From a checkpoint of a small mixture-of-experts model trained on Wikipedia: a sigmoid router.
Below are experts of layer 6 (counted from 0) of a mixture-of-experts language model. Rows are named router (the router's row for the expert), gate (a neuron's input weights, with its number), up (a neuron's input weights, with its number), down (a neuron's output weights, with its number) and show model dimensions 96-191. Each number is 500 + 40 x the weight over its row's rms, rounded and kept within 0 to 999. Numbers have three digits each.
Before each expert's rows: "comes after" lists some tokens at least twice as common just before its tokens as in all text; "raises" lists some tokens whose logits its average output raises strongly, later layers aside. This comes from a sample of Wikipedia text that the model never trained on. Tokens count by the router's weight.

# expert 14
comes after: "-", " (", " ", ".\n\n", " a", " was"
raises: " ", ",", " and", " (", " in", "."
router:523475477561491477493489507445498534548562605542523486490497566549492447495457549494446478501511550501496523462444478498489444528522549401452524444476529504477487532543524476486502486476540502505516595476420505465502501613532494479543519454489484527529551536469498489517425493530526553493
gate0:516526442472539487427610519504481486544507475524504427469476491559498536507490467525480530544501534528521476497428483531392556531499529530536462518487562510533508468503524414503511496471469484533548479479557543495494551574509515597470534488493544511462487519519521458491552525544463530504
up0:559496614557342540501432544517562483543499462435501492469501450491458472491497474488514500511535516491470486489543498431564497538486496442462505496481449528483538449522517485562546495481470467517437572532469552430499421454476518470570478550533474476468501502508561479496493529482477458432
down0:529507515478489520544538525540525452480523525446472484476474495435520497510494517510376494540463489453500542528424454383484496419399500472501505512498540517503529512493491513512511475604528544556527558535460425537498476445485529567469526516586461483464480503492573555526510473472485437469
gate1:485463472523496571514504516451516491552474498555459489543492505538505497433458496526471494509542499464570502469525517480479493505512543540522542496514514431454506551485503521545563466549562544555487471490459452514461470543490557539515473535400532507621539456476510548495438411519543439460
up1:458591455487511513516525509453565485460420543496498436468496486481489516471555451563524515506505498502526506536550536550504542512525486525515482466540483523489483515536508471536450490503459495519465567562534526538536593505511512445474457455618483502450505490511559381498509526452501520537
down1:454484444572444441426481471493555465489449480506573465487496488473476452580551477470499449502449515466464414568479503527461466485498475470483464455428580440505555527412501510532478537508561496582432437446518470454531555497523473567520551490566492507517496464510492450475516552527493456442
gate2:549509496435555514561517496511486464509527516483544520520471486513560480425472476522483528523455571540503513549468460472485389548512515488490520549478492479468512551562462531504506473584462525452575488454504511474517374505525475566527483470505456495507531477456441501520553435418503541570
up2:560439442510418518502528459472487560530421500524484565524519440515551513491488542560473442550479436511476460480549431554508495472524486538411451516534527516493421504460507492432462475515538501494407453505485572467393559577453525447561515541513508546527478443558455518472549451538517503416
down2:492570506419461419578453477491576418473466561512521463436482465533490467444503515512502457512519500514517431449448481552471461518510501530464486457559468553569567520516496436458488587499487492496492470443551451506530500545523499532484510486482576486387522455526528512472559493529519445458
gate3:465538475522484533532482483486444489502513538551531426512546499543565431486480581522463485441539545482475471497462451459473470501499547455464504536523534453480507554543484461461503535438464445553465522464530543490542372478501517475491549413516497519495462519535376580465536414480583533479
up3:505582470489519517492473529512396471441531488560523530475542540586572457411497460502516510479560446535516519517478521470511481500482550447482513499522468460469462520533537509461498509449463434518443474523477506433449455366477459596557548427489579516533474499491459579474518477517589500498
down3:425540503498514426530387503549521529478520502481514476486501552572438502573494535486502438561511449510447447517516483429488525434521446535434576490506489469462536508482432510534495504536453529527527569549493474477482455466573523547522501465438454480481509487469560482517546435546494521558
gate4:498523507486526524523529458453460495408528549479510443523491511527445561519493483539480481457528492499511510551509431458466469461541593438582456544444499461449538526494539526498548591498567483467518461464478513469552486506495519465485537520468588500539508512511514444452504469454553483450
up4:459551422459485452488490505473434474472526485532535521470514515543568423539489436503496516507539515564481463568474522445500553518518517437530510593433511486465438505529539497453485559536504435494520558546465490456504503502536527509550535427482510367528548472559511450432408564481463519492
down4:513434449479465472451542484470526463490513549478479510504448562530533484457513487469492541535508482608482524532497463533456483449577527526497460517544466584499554476570554591529516472509515523504495507542490504451489565511512495482507538503524503457493485449524449528495490471413513583509
gate5:575466465614432460515493487470567473524572485509541458469480545558558467475444522503488466520426605504454455457433501477511448508523541512486546490505537514476492487508501470484516514464501503510504549448494418490433422517562435489523513390488523481530459490482508478485570439451436502497
up5:548504516524490380505459502517521516462572512461544521468512551539442509460507456572486513404550546526575489437525454533461505466509443476444508530475550508539432551459559484515497528459429514494444519441474503496502537424483506425420555457519525421462478483521531453513494529513498499525
down5:528518486434551507487497471524486577556498442477503509541526491542482457496448458534513517491509471488438550617567504478499487430523519508465538503455504493504465540515521505552482533497449493531461459502468528545536512484457467497487533454525514453501417490558495543569501474475514586453
gate6:497469527473514502476518467456470501457485485569517444522498510513493462503502477492467509515529555501507459469423527429436472506486522556511499509525555491481499445498490510520515493484534427543477477519475465519410499530478467519439545426526629468512477535534469477459490556503533626498
up6:477466501508494450496458401529459458412441438566499467502452524518471564500512542542512440491466495493487503467458559514513524518531494546555514450519474490516460556465544501515505541478529481520513513572448521560519510478500561457438532398560618461513455574542479464483486503424509558465
down6:479549460446516461570531517494462461471441551521514463518451492511579559526506531490469532508540502570486435474469513514523456462568477506532429481477430445489430502473556522479460474484500492539426512508412510526433452474470519470448521509492467560491536540495530496492534492548513511453
gate7:518527511546499565495501483437498371547472549540525512498555557477454507495531487469501492504489483496462492480491463468535540517493468476528582518514447535551465491520470519522543508446560479451512518477478444457552496494571472497484498394486490522474458559446507439554415461363493569541
up7:511534502458515504504465428502423547476496556527446512476510513518496508501535544495496494518503544517566471434521519456500521489512444461490541507566443530507504498490557537506543491476514484472514481412506507496523433540514485484509605441566514446461497565465461470462477520436499531517
down7:446460452475529519512491502446498443499497392492568552480437602487501525487514491451533459460541495502490561509530506488479537494460562464522478474486498492534523512480457507526503519581458469468462561533504473532430512483467518490477465444514522537526443490536504505469447458418571451524
gate8:549520506472473499520466474424471518450502480464562487467446513484489458547469520473489523451450508537465491445414405506525623465413479529555496433513478583504502501485489505464436439453510468506531511502523500517534484459564374517540519433530497436453474558544553492454530558511527544492
up8:518526590520507454487464482548479458577493506501433487544539506517493522528516581541451479576526470480416446517539527483471483499528531540540485577457554446477492475425520500491566511516527464553413448479454501545511506566477490489454461544448499467494510490498520521579485477549464434549
down8:591501492524468555529534554468532511411545539454437427522474450515496473494449503475403527450445533523539483435591523490536546556354522514444492533500481522481485484464470434552522509507521516583517603440448545504493513506549499507455428492495554489542523402542507516597421570516490465463
gate9:502521472462467505497482463493523467491501520514521503509491499497544448401503478477506514509501504485494595471451609497475519480474464456586521460497499528457531512524497520523535461369478530382525482490509517466535478627553449524530497485539550430506489507550499509527471482462476458537
up9:482460560473487520459455513524444515497525468543484478498517487460441478429464460516472489463523457489508544497512381522620452440514539616471516513535467606498394504372503479506506496539505499512528502512498516510508502449491482434521522482517402526464472548451494523465531502458560576482
down9:471427533506481541537538554564541530530552486531510494428463530476509534499476492578542517504462508548540485558527511529458527535547557494519479444447554536560535485448583432499466472435481523565563524470547441501494473453503522450465467442519461492509525511569442450549470456547500430476
gate10:541462461473513468546389447544491449528600518541527514465491586547550391503463551518493499482536569489552432517503500488520464565486530519436450513484483517441483501568508562513478615464521459509533562477519464505499452598506486543468478475574473470572535519512477501517455493482531501519
up10:536507465540455447474550503537507550473474497587507544466485499500496457504472492471493496472448487523462501517534484498517541511506495461458463464495469446506510485397439511570454547472484425495508440501522466551501582548476440477532510511493463567505463504452445448476507502470536514472
down10:512482422525552508512455567405529578551564590559539506456567477467448483517584460585432449498488454478487517500509478545534488455506486496426494565550486522473556496480494514480529464499504504525454525530515479474469604463482490515484436527488489524459530513468518466538452494495505413500

# expert 4
comes after: "\n", ":", "-", " (", ")\n", " ft"
raises: " and", " in", " of", ",", " the", " L"
router:471468473546427508504515476523485477535525583499581512532485508513514432501489577476456512455478523517557536459513484494453505529493513485532469500530506493409553508493512514502543614486518550546542561512431516539573514431529514459510531510455439505457494463569550413538504401541572532528
gate0:460523542471503532444546469537517481550506526440551494456492527521567508520471563426511548466445498530368476534457508560467501517522479482473516501542545525500527515526492501448441516577509508543570474568539527472437467448459533465523580528575461515470523478496451474469485568525428567527
up0:528485476479489540511412522480499423473507509515436499509543544494428498485485432577474436514504502461613539450514449505512533488524526463463480520514544556523472488483478480558559507546426432453502500483492471521500443546443491480474450475455477477459448506495535549453462513525600421438
down0:549498534464473539537485571446512466538576508481499518584455467501547445481483503544462578481462557473515549476563493438506453414476465533449454486462466483478577533507482510490530482481553500562493461524446471578527392541514492428479529513479488475508499457519499506498505511491511526472
gate1:532482579498537519505516472489469443437521496404442464491537414527541503498498485491504487471407449492460422480497525500538535482490526502465490525534525450505426523462544520429441512464451492567448503514502490510536467518549510512507448496511467448529475522456528504506465483494468494524
up1:497558531531441489510521464566432449562500499516477427518568508468485540439485541502516534495458491505573459513562489464476508509482498502382508400428506501497579554562532519555512492538576634519511482504551450563528389455429450468518501510372415550541512424463523511452518414516481558495
down1:419529525424535470538501527546501555482558433483459510521463586465529514464450553507530514495455487479478528517484529480530569436482526485464472503455495544449494504491556417468484497444522550496581486478464518472485481567491524386568562542496476494531453471495488495497494514539518421533
gate2:519468456522523532550482380400501446536542499462505445509474510549458478489474495534485609555542507477470496459436523444443469530517512496524481507493433456523488435472509503541470497586505486530499569361482503553567445546510476561549530536553487457426543473499542518551455503559575438456
up2:511481498434579455495444554553497477521520479499549494555557539453476495467502530483513512496499516525541579596554518483498529460514530477454525483499467479518525535496533599521481442553558485531490486538518456502447444454514570494485493518461616533514512500514502464474452461504467473541
down2:477480481498445537521495472499532554507484536483575490468536567546539489470543505513416508506448457483499461518504610510485516546469438486478500492477509501567508547544436484466576490502527508497507505508514480537507499469469563488482530497521522528530451583533538491437495504490507570541
gate3:491442503553528508501496456537560431508519503456532515501435529465556493524498492500514508483486545468466463531503488465479484478473502496603495509491497453493513419540511568552476486469479626435511494533553543498421556528460601507459549564536454523584481451536538441517502484471458510483
up3:482534534495494558551517519505461542443472526531490483441533536529481459461540555515486484501503524486532522475521564529432524544475533480389517467487507536409496528433473464476519567547513461532497523434481460458543413509503461516547508461453498479492496517454439532532527519528491509543
down3:563449446552555571566480565543515495516520478556577429543570421507549505591531435471554514513427551513476453465461513505494537522434455506436457561511524505476558535461523541471517479575569497514524530494464521512518548420541423460485534493471464467480540551500529442431442452562519532501
gate4:467490613575462546492547509464491469565457459482546399526494504476499523532490534445464460502556455549468503477543510491524496364486525520559540497517543508492458504523550496525479504523506451494577469528501528517473521488488459547643495425480499533526502559476458549547589487470518450480
up4:538460436455507522508459450469479513530472525469490493516389451529552470498493535567502514483587510510492514475495474507557521530429479511517470505447519431448424477536532502491409466490555489528477521472512410488530540471462425494529555520515504468487527548515539519514505458515653433490
down4:567462476537455547539573530488464419437481538464514470495374514497543481487534507514480439495483541478450537505456478430474547434568513456522478529563546490549480516514509525461419475534592438492530460473473547580465448488473565501482513436512521492597491528468499485458499494459410440486
gate5:534508479474503470537483577578485453600499510548467443502472462520492433482478474524461482560532485512484528550471439442531523409419562444497451478514528472508484482452523436526392471491472447457430499467527516482436579493552491487476491558635475503527518520493497538530405503528573490484
up5:456522488558551444493446450507526532512477515443580451512496405517443493544470500494530516561521518455477485490538510551473447463468545553519569546446516507514595472554501491511399540513490498479506520509488507471516513467488472495462435493493473427504496517497592474450509482466459405465
down5:570482434497568560537541486473477485541486444511507542517518563503477456421473497470498519493493492467459479495513410478564537407534516464511493528487519474485487490481502490505462506426456463489487489466489518494507518501490520541461550515476495503491449532495461539380492528466477468535
gate6:499470460475491461531484573448480559494452526589552436493520451484481490554511514575452424580547510574515466455552428550473487448479592524564524453467532486540505607523476470454472477442479482512481522499481462558573513538502506588515519467449525565496529498589530530475537495507474476517
up6:491500605441493457497486457527491460445515425459448548589520537503537507451521569465525532406444498475469530527495543475520485545547523492446465470539498531508486449450511488498499458554502481567449448510477492394430542439481504455397506485541484522456461503468474483423498557530526508538
down6:483547410494478514473500473495521452544550478479544503472555547463472583466490564493575484521497459481446517442482505512508448488492499385486414425503462408466466522491581483450554476485480481457464489453458512411454566539516462530515495500580538493504516490496526478537533466505468513466
gate7:531521581470503568547545576532487523565550506525562524456504510548459500541485498469486535552564501514472592397469490479508618483513449500546500559458541559497496497489424565529574472373543428545427505523447490442556467477488470438526500416520495468527497480425462476439552502532496488505
up7:508432588490533467471473444516483495437523462478453476503537427500541504520475507522523449516450528474485510465484483515486473483457526438435503483522459450537498474461522482487455564574459489425478524468469473508524537468565523506485472560481524569442525471506539573532453553502436513474
down7:568460461519561507473495517617500508522551500507499540497533530579419450486485550572516538456541529475543547505507583530475494571489515540544496485546518490503544474513481504540505535526475536491443464574472457487536471524503533473484511519514522431499495487515548500522515505496502548462
gate8:505508470511554527523404468485424475532598496516474509549511508532414483461450498536495506575455498441472505525482439432479399527452532534457482505493552542496463509447488477570502571546555443449472535485507453457501515519424474465410480465511520483453511489472467472543459429504519500496
up8:512496513485462490490510519545572529543491456501511467480505528490568484556542501533487506472526485547539462470476517496546555455546526464599476502483480397571502531452501433474508468479410569533560510478532487566491465512504509561505540523493483488505512509492497533520491643514462504519
down8:470500480553533546524545475548507484356546489546518433519529544484488502517500521478444522486595488487530475445480535562549428582480459497479468584524535492506477428415566479470515470546528517522539535492480457536472498474454503542449481508471516510518517477487488528433485508480443521505
gate9:466524528550492469566509537550547477406503521434478486507451551510496486570472552494467490498502437490528472551549458559503529428431519494489583563530524513490495509506510487491501489439483528484477477451542572476482536552528489510419552420553431419410490490580525489507513515535422516481
up9:570425507594536545420510495496442520518483531566455512486597418495540547465507503491537496467516513540391567501450474454494487522554498485508412444544513492465589466493471485495480498497477492567515481578455466500475466477523442509567466610449548561564457514448455458501498506428603473524
down9:541404485514569503498449488535523417478510454574447468494498599471522488419531433492526505534496575497464419511413468497529447523428486503458460516530546485485486492517493527576452537509540514556463489528484540478527453506550428504498483511590514534499480501492500483469526537525533531474
gate10:430443512439451588464505478517524473593544518471525471520457497521503497548448519578508537525511567486495512570474482447480540564509467521532531503511449518518466458468463451488457514475510485506553513467494486485484550468468420505491474496448541468527552534432570482524502453550595550477
up10:567555472569491435508485499433449500426439523495481526502507480534528473500483515498483488493572462493508453442550504452488564427503544503505547531472534513605589524516507552457491444517557575503460500456520432492455474545512549508488496474590515535492499453510492495515502516513516505444
down10:496483522469531552493532553449527453453479510488443534490546556554442563466525502515536510493523476537491579529506414441508484428564501438458497600513472514507536477461485506443505457561522575515471512502452441528489503503508491539454490498466500485579492576433527521488505489575515511435

# expert 7
comes after: ".", " H", "==", " h", "|", "\n"
raises: ".", " in", ",", " ", "b", " and"
router:532514496503477522531538536463493487478508552563477455453407510555512503458496452501474456469493494531464540484469476496491424516523520465498537449563480471451605474531505462503519537500483559570462478454558504517484483499603512533557559533452538515526498484511595443543484451560460530516
gate0:457517481647532564531544387514518456561539520486509401494433474471505526453480507520498546484510508514452529555314439491466465488521462462490559449451464516501499516551465529493420461502518504443535498530512532585483433474502487476509496409450478510515488496502503509494498515513580513468
up0:458481508553544547546510506522508475549498520518537460476443486529478482505465465527471490457469520527511413531401514508509438571505525440486566427492458495424476457506529479523473476426515480525536479473526542529459497512456497444466507424478428599471461451530500563539493467497603478546
down0:503503512463501518559526470462535424525527529564563446480450502512452530577505445520560547553512495515530477466504531493547497537513510426493535408507559528521505433584378551519353517496520462488542445537452470568528453475541552451466477516507500458515464531487498514534505524528455514503
gate1:535479457475520492493526521466466461540583535488487478474500472430474517505479475455509538454439514515394502541425528440546423565593555492530465512515400521470628506565498513492445484472543510539552472476441475477584459510576538459454530495533522456526462479498480485426491482458475559503
up1:501528450473456507517526551517434514471494516517467478541521497504494520457470469537473501544489502526497602497497466508474501484533530568486510498478497484490531515467488461556489519406501463528530467483530471537518548487446582509391544530473462486531446435501445466482531466620497531507
down1:566490502515531559482562510570534447508539462500494549505473526516498497497456471507465503444525512469478482532480546484514502530487497520517458539460466459440498452586524463530461500591463526484516418491469506574484505510506545478535559561496488549437527481540420487512471487507477446455
gate2:530426460476495513460438539469574535464542564554520443504445466474480525502523578450464496490447502515544424531484497457491506446480586494521480479525587468530497485543437503500486581516575552456478540524539494549542534535524531528520565532505512481472509499469528457568546390519509515559
up2:473530433525544467484460431462454448556479488485527478540511526570568526470491530531485533500506531452521529508565557484490477464507514447477421438485534499463495420402540516551509536450481460512515549532415470481508476453525520449502531494461517603524489502487450433565575514500488559524
down2:503459482509470525510481490465539465536511458511499499467511554514533542480396562494531446505437534542491544529547451555520496477552485500486470445447453554445532535507552499476573528546539492513488507510528572487439536543486482419520576427536490490476569574544468502511482475536481523456
gate3:495427497521542483450577477502473550469490516536501504480559513518471533529517585525483501519505564521439531525456499510473451499472458503578567571528506438492475406465571546534508545532456544477462531477494478540521486471530503517532425558529559481485497430475446545532454520554506500580
up3:492527541485452509535454444518464518483474416454489504498514478435489467477505489494499473408466485487575445498500508411516501503512542485504464463504497519445509597519506422408518490491546416502443496495493485442599548548444484505460520495476454500530520553534524528457542483474528541500
down3:495504540493527449525419470499506527536466483539536475534458490437527518494541562541484525536460446534533523458511427554461493459554533575546531467461524503517520468440468505452455420484546507516552495476479545438527437524578510489598517472517528514461551440554462475489495513445442458525
gate4:567487503499452506475496537521397586531489505491488482526504495545484512515510488488494511536504489541512534476477503548498520585485527456514500470539526516478532461406534477415520490453508463444538567520431481481436467541509520548475517461488534624522534479488527515438575568528529399508
up4:463500500458490517531489558490542437493489516524502519488443481460520479523488526537484458443520437492484547472497516497514488469457464492521550521489549498527477528616415528555440529474511517542474442485539517441545517438499474427512410551508488419496473459543587514545456416504512550489
down4:499464504498526473553539538462460407601496513493500523462532442516493506422516525512457520461508538570508513480474519505619471507481501500538516508450550569492545537493518501608555415532476581502507491524490452498532514474499458381510516470461510536452561490497473463521554489445541554487
gate5:562485571501435503523600443511465506495463491496449504545422491445532476482498485469502457421469508470510544547543448581514542479529461483570535473497479500485440407430535529495507532489601455545461467520562489542557510515500457550500412487455464474574440498538553424477570461490528513573
up5:541523412490496494512473528556460490442469508474539543472595485503548520454483446497508525542509554530460528546452486509478451524472451505415442534505514542538548540451480512499467479469492537439532495498403507447405520491494568552503519542466581446433537458471487598500500552461435428449
down5:513533514572431520498501503527557506455510477490551512534510495485461483474444456518470495527520562526562478408512553482422440475542430524484453448449420464534504531475452504515457507426459496531453531470476536524478579578575486494462465519577521485423550438477472427493549497441467533521
gate6:480534502524516535523544501496455566446505521485538536408440496570417517537480476526476498524508481499435487482440498553498541529518593497524536532481482472472480527485503467485595534522506479550467571447518476548485434501459473528484593489593410548532474487546458557444537495503476510499
up6:527547432517465502492604486508458565579499470511527536477486490526464498522532521563457473515459457553472479422517460517491517489520572516571458484493498499472519471498511521504564579493454624499457500551489534568534497452489470496547571574492437482487481515462483493529547515509420542449
down6:528529502477506514543518533423446548455492441476506514528534506531537518520494503456502499490488499503496466550530484460578494488454558497498494458511455496535573434514509508534504564451458539543492470512500504545482431549562483491507481525529548472517533545425469561450488523542510500486
gate7:432476531540454529491553469463478517488470519570533492450446466456450485592473515493492500487524551512501525495554468538510469446466469519495485541433464482473478489485502474557485520520545531554437526543514485547497403513487506478455551478516461550448500486445468490476493447520524508517
up7:485453507424541506505429522523548521447493541508498502463490517541441519469476444439505502565492460474522529560452516515531487574484498459497539454495447529524530521508515486516469464490458514460559465462460526503457560468491409480523523452455457504544517505529451552488473546544450490454
down7:546437494493511516551522489507543445476535548470517466577422538412548486498477489483457464465528456506540491500487472464497503491474503465549505503550520526557553455584507501502455522508525464441499592446535464483468484497518543494497504462531454438458514442513490532474513527502500506539
gate8:437518458458505532528512526482490442510489523460530551426473546507539516592476428582475438506515531435476545452581533553484561541485430491487471487428538553479567464460472476591506528461488490500522505527473510484476432394506520488466516573553471480563461548486535445486484539462480448490
up8:451395556487450484450515492493492487515454461540465503501494523488446485427487475474526494466482500489486505476481465453488477500535521501452501453501512471536456471524487533533496416571471483483515455459477471460485572545516490428515507501498430493369504539509540516476466453426506501462
down8:498529509416444492493449497462470534462477534555493514490545545476542521491499490499541508530519515482491486501480551411529541572539546504467522459582458484473486518446482432488504513475514526509448562460537495453506483430502446525577505557500475542553538476474447469492447446482512486484
gate9:471471488517472465528507484510482495488504521489440539539481534529558508514465489531495529467494473500488490466530435478470474441434466463538462480536482531481472468527565471493465475540533497487454466507485587511522480576450571439540467484488481483469513501532523536501457577497634561482
up9:494497496530498528493556454523575496483516525496556554461522454428494477536534561430539516579500507521476482510461525503485545504529463514522479493461480486447545507505471562485452473533557521459526469484476399473488514475533452572513497494491472475503483503476468494472494482535416402536
down9:479420516556467544496465483436513544549484506498494533512488409567431497387477527507526490508504436530489518508429462486485446424500404513447584525546444480451481570445462441469455466592602468500458489501520518476493484526506540529454535512536515517516504428541478548485517513432470490481
gate10:532467540517541525440522463447453531482489471533476490433570517464445524512532559586502550476513492474545505501426524519463491540531537505438507493514540409557534545490435546562545553497493470491530483492514461524504541491505520529457552553454521509507433514526492531431474578468549474482
up10:416513441466438544516530483506455482491531488477497451495500477493444492539518472448479474542505454537427471521488499529478592477488449518514499549467483531543511482496506467413452516491504542459528553509551566557509446537490421452481521426557472528495519518502479486603513503533512506499
down10:452558540585491455508496427475532521460498508467468492582501530472567438595444479512478467537505466527570542570553510487539484446512462381536516422552488522499511517494511520492542527520481562488513491548480545509472454487529435483495526524521492478520517540507516492508469509496469539518

# expert 15
comes after: " S", " L", " R", " N", " s", " D"
raises: ",", "-", "ing", ".", "ar", " and"
router:525453565472516570501563499513526495563565572561473471456442502513469483474396500508443495457538488513531534454434490427417577522464447462511509525538578490482505485473438505524511484441518506544470491491496520533479466544548533479528553527476490560523499480423566463445452521467521445522
gate0:532541527479515450560479491499508565552493527487521544460478526511498508462426533488483439527552505496571492516474512552472479491491433459469537502507474502461491522503562489495509576521530471479524493481512435501544518524442469512374538511510523589512441532395456522500469386524459524462
up0:599483499573464468510509528471499509514418518502534510482473534571527459396432511497494475524569524508559546483496506576495498533497478508423513439508503502466479516475567484470506533530522508518455499522548497494520494540415488471429507550471454561482408513435439485537452466509428605440
down0:526489520586515514449467485488549486442520397497502470546522538512607497500458477470515528470472552484512467505471474528479560524478452501463434472558469557498472539476483451478483503434515567469506468532452526513552403492468400420525511449489492545499445485507506573513487485475502499463
gate1:520539484454495505480498496552495500488508554553488515585443514431545532431527554505503510402537489507456480562507489502567563574496481475499512452503570539500542508543530520416531512477443473542525502551538411452522483453515463442474495541528469511537432557503496431494465416501550530531
up1:541408524506517505467492504475512497535503505410470529508531491539466480575469492466512542526428560519496501462495500534482502502451398454484479445487478467537433528469497509564517456514546541468501517526430509520503438488535474508513475455534536483463611475484538524512511530493420500557
down1:524472551434577541462541513486513465462499437410471492506456504582532447526443512528486488515466431447476612529504508462487506520590504531519546443466561542527487466454514457484477498455514538489522436451530490500516527484543499498524503490548490526530529506539485498554504515592449507509
gate2:466500510504509499534491556464471547420564472511477501487453483435545457533460482486520502420497488483471453475429505381491494513520556452469492574476528507525542569533471544529475562486564531520507498564458451524461484505528505519509530406487441502451508529475487460504518504438435517486
up2:558499459527458535519548435528554535534478499559512534485595501490511449607525525459469545610447505558528523535554501597426499445476479512505451472554488500397460471489450528465511461394459482476530470483545509447480514463480474509527480542530433397466487393529523532524508428535555530563
down2:539528513500496484465500488500515410475486530481534395458519431407440532501527469570472528534504621496539513483476475541528505467528415402518437547509613467537508461516547501511527542432533480471461507484547498576579571534441503583572503488577469582485518473568560408537490542486517542492
gate3:548495430532496586504549497511544566483452526539450485505482520541465459544538450507484570560525472516529506506506502525476466492478502497598544459536472467495543501517504442559524455541494513463503442474576484508478485566488495540523490513461554542503535529420414479502534481505511491480
up3:504490540500574407494481502543525551521565440473484489526555510510514425531480534481489413450548552492539498515435501443509580489495459472526452494500448478481557469441490482421553552572609495557426537512489419508496478477512456515438496528508460469500557567499493545496491492474440467529
down3:507526543503471490549541570467524482434445493462495452512494485513501528537510487471536511480523521486467564604435427486538500419556477439534449450497522502467436472521433539534497489523490500435471501569504419479514527445528491459476439488445473475504478469487451445474464539392516465497
gate4:438491472538498414487547552501515552491565525486527442444549484545517459461483510463500486546460591537480511539402501513456545513489463488536384520507454457571446547445486511516575591517522512505490553554492475464518455513474475434430575451392468534457548507480479491558516581495464537524
up4:529469512485517581505449442486544440436547526543510555497481446493514549536491539497521471451519459479534503504516429486540543489441616522463561425458481545470572490581483541535431497445555521583548469489466554575488427471520526568601486537562540554552544405499558496461483479525554507416
down4:554446497473428454524524477537585501523471484485444491595470504484448455400426474502498517485498525575519574478448545525447490554473434480483554441554504546506528456502562521486515536502510583433531455486475517486477447558483525512575433484537527476466469466557432435585526515481438470461
gate5:470489506480517494501536429549521552455514538504461499490435559524471476489497486548475497506537538517528452468467440484494486481444517577475506491485531498434574473522426426499514448499489497447493451469478498532529481528474501437506524490429558513477441498491447441477530507530515486445
up5:471559449506480458559495497545518485559502518553498472522453544540485567508528508552463438528571476509544453482458504530431485424519470521454478645538518534512472501472495470543531501473484504549506455517519487527513510468467521470536502499588515472553420517442502468420518516518451511464
down5:571475522477500512494444505528541532434443410471580488499506457444514474504506441582515480487503532538526447594518558484486454531538572453427530544445559469492517493498505469493497505429486577494511424458486527549499475435548552520454496559426532508517528414509481468521513501464499463482
gate6:462484547480501534495551403575496460519458476551512472487505509528498532535533437490523536468495482484603464529462535475452465460521487479470557454510496442527469522504538588529458548509495506451556476477458400470536410509505503535489529538442508505543448466472560542461450509528537512515
up6:494528527512545499564409544484479486491437476472523492526545497461477464468512451483481503473498484516453536456561520542518521530478541534544520482499556500528572503493428408501539435537525525547509533506571474542530430580503453468545469531502481472467493565559510496506526526448473467549
down6:483472487529495443474492509509602553445426491432526494506470546493457501406506464483497454533437439485492544435488516506481550542521572554473558514543407470486513555498557464465534574429519469497517487509563450493476486479447461473446479454460484491567482529577518468537475473469482524424
gate7:501494540547532397493460559472532510510542525455441432518510524488486555409531576500466516554496483502458494560522410518539448503511494554539451461531550464487541460545531444459497519498591462448495473544500535456496551456528442545534553452455487483475562454445443495537459539486418457453
up7:502475488536489381452463553428490554488522532510496447517520521514532591500531481465431504529514460495472468505573397496453447472516471595523479469557469468471500469505535554489550513434536535504484474534547532482513481468502507507474519515489526542519489456472492447493483451471513453497
down7:456469478498510524512547477522549517494526534484447529508474527507555537569450519489464462555493441448463583584511518511521542521500584482528530460494526548539478500454517489495430547540451461538467476450575499517463496419522522529590440547514499524478460474557513450514555494563439553472
gate8:493524517494438496475475551436488496526508515536470470477442505523457460531536565498487446489447487502614503511375521536491501520557516511563492473563511534477455458470569495407447469528494494567447426535564548521520530502509444487493541532486484529549501483489534415494509527548485540472
up8:524529495549572487444433500508503485534519506496530461441448486460465479559530513500513517472526527435584475606503476483508531522478564563506458493494479511541546473498528470444394524556576512549536411530549572513545459502498547561565525552479441536510435502430486472481505481531528573485
down8:528468539577540552469478588486556519525539481532525508500454497571467498532594532534546478553446500498531563543638543612494557471469515482569496491511531491468517517480394565513449456550523508522495517489462533585485542520479518494455454528455477483480533496471469545494457530590493512474
gate9:501481492434490487477488513485516526425471498537458469556477569528499541463457426454478584465492449498439514598497546532537506479466382488529492436450495488494516514441522452455465540416495456489494449567477471442488569467486516508516588455452492552464502577509593534449464486510450498541
up9:479567501550457464485505533545528519496510499571496456478458527472483518415502520512477427461453505472538507528562485584497510485488492568506456542504494493528529506464478471515553511504522496504431476461518501498533432447492513511550593466496511571458545479426594461526488499530447514543
down9:498495456541444543510484556489510631507459480495485437485400458542535539466451496488470470517457450506501481475520488539490502433461514473482488468431536433439541525478514506549474518445479557535491510462520464476486501503492529524483530472593545488511544507527469472507562540586528456498
gate10:589494554462524543482463478447484576478433528549471527532477601493491475484452514507509499579544488485570456500567487529547485489509466470442490537535516553527478554540504480510506522506500513465495501513512498478502392445512520456439583548467470460470541457500523479457541482539458545560
up10:551469465539498515498536569556529513500541523441523477538559457481451518534554507459504512450536497561524581529429508525467538538405568522510538492530542454436533479533481460528520443459522509608465496489500550470546533562523489504530445527514484507486477546510524500528497524475552505450
down10:503518396493575483471496560444544513484510508533463447561524501490469494402473563596545512512543502588457579445429448510474513507487556496572467531531510493522504476485526447464502525513473486463462430480511549572440543511495461504566505487468435485523535542497457518559502517415522476559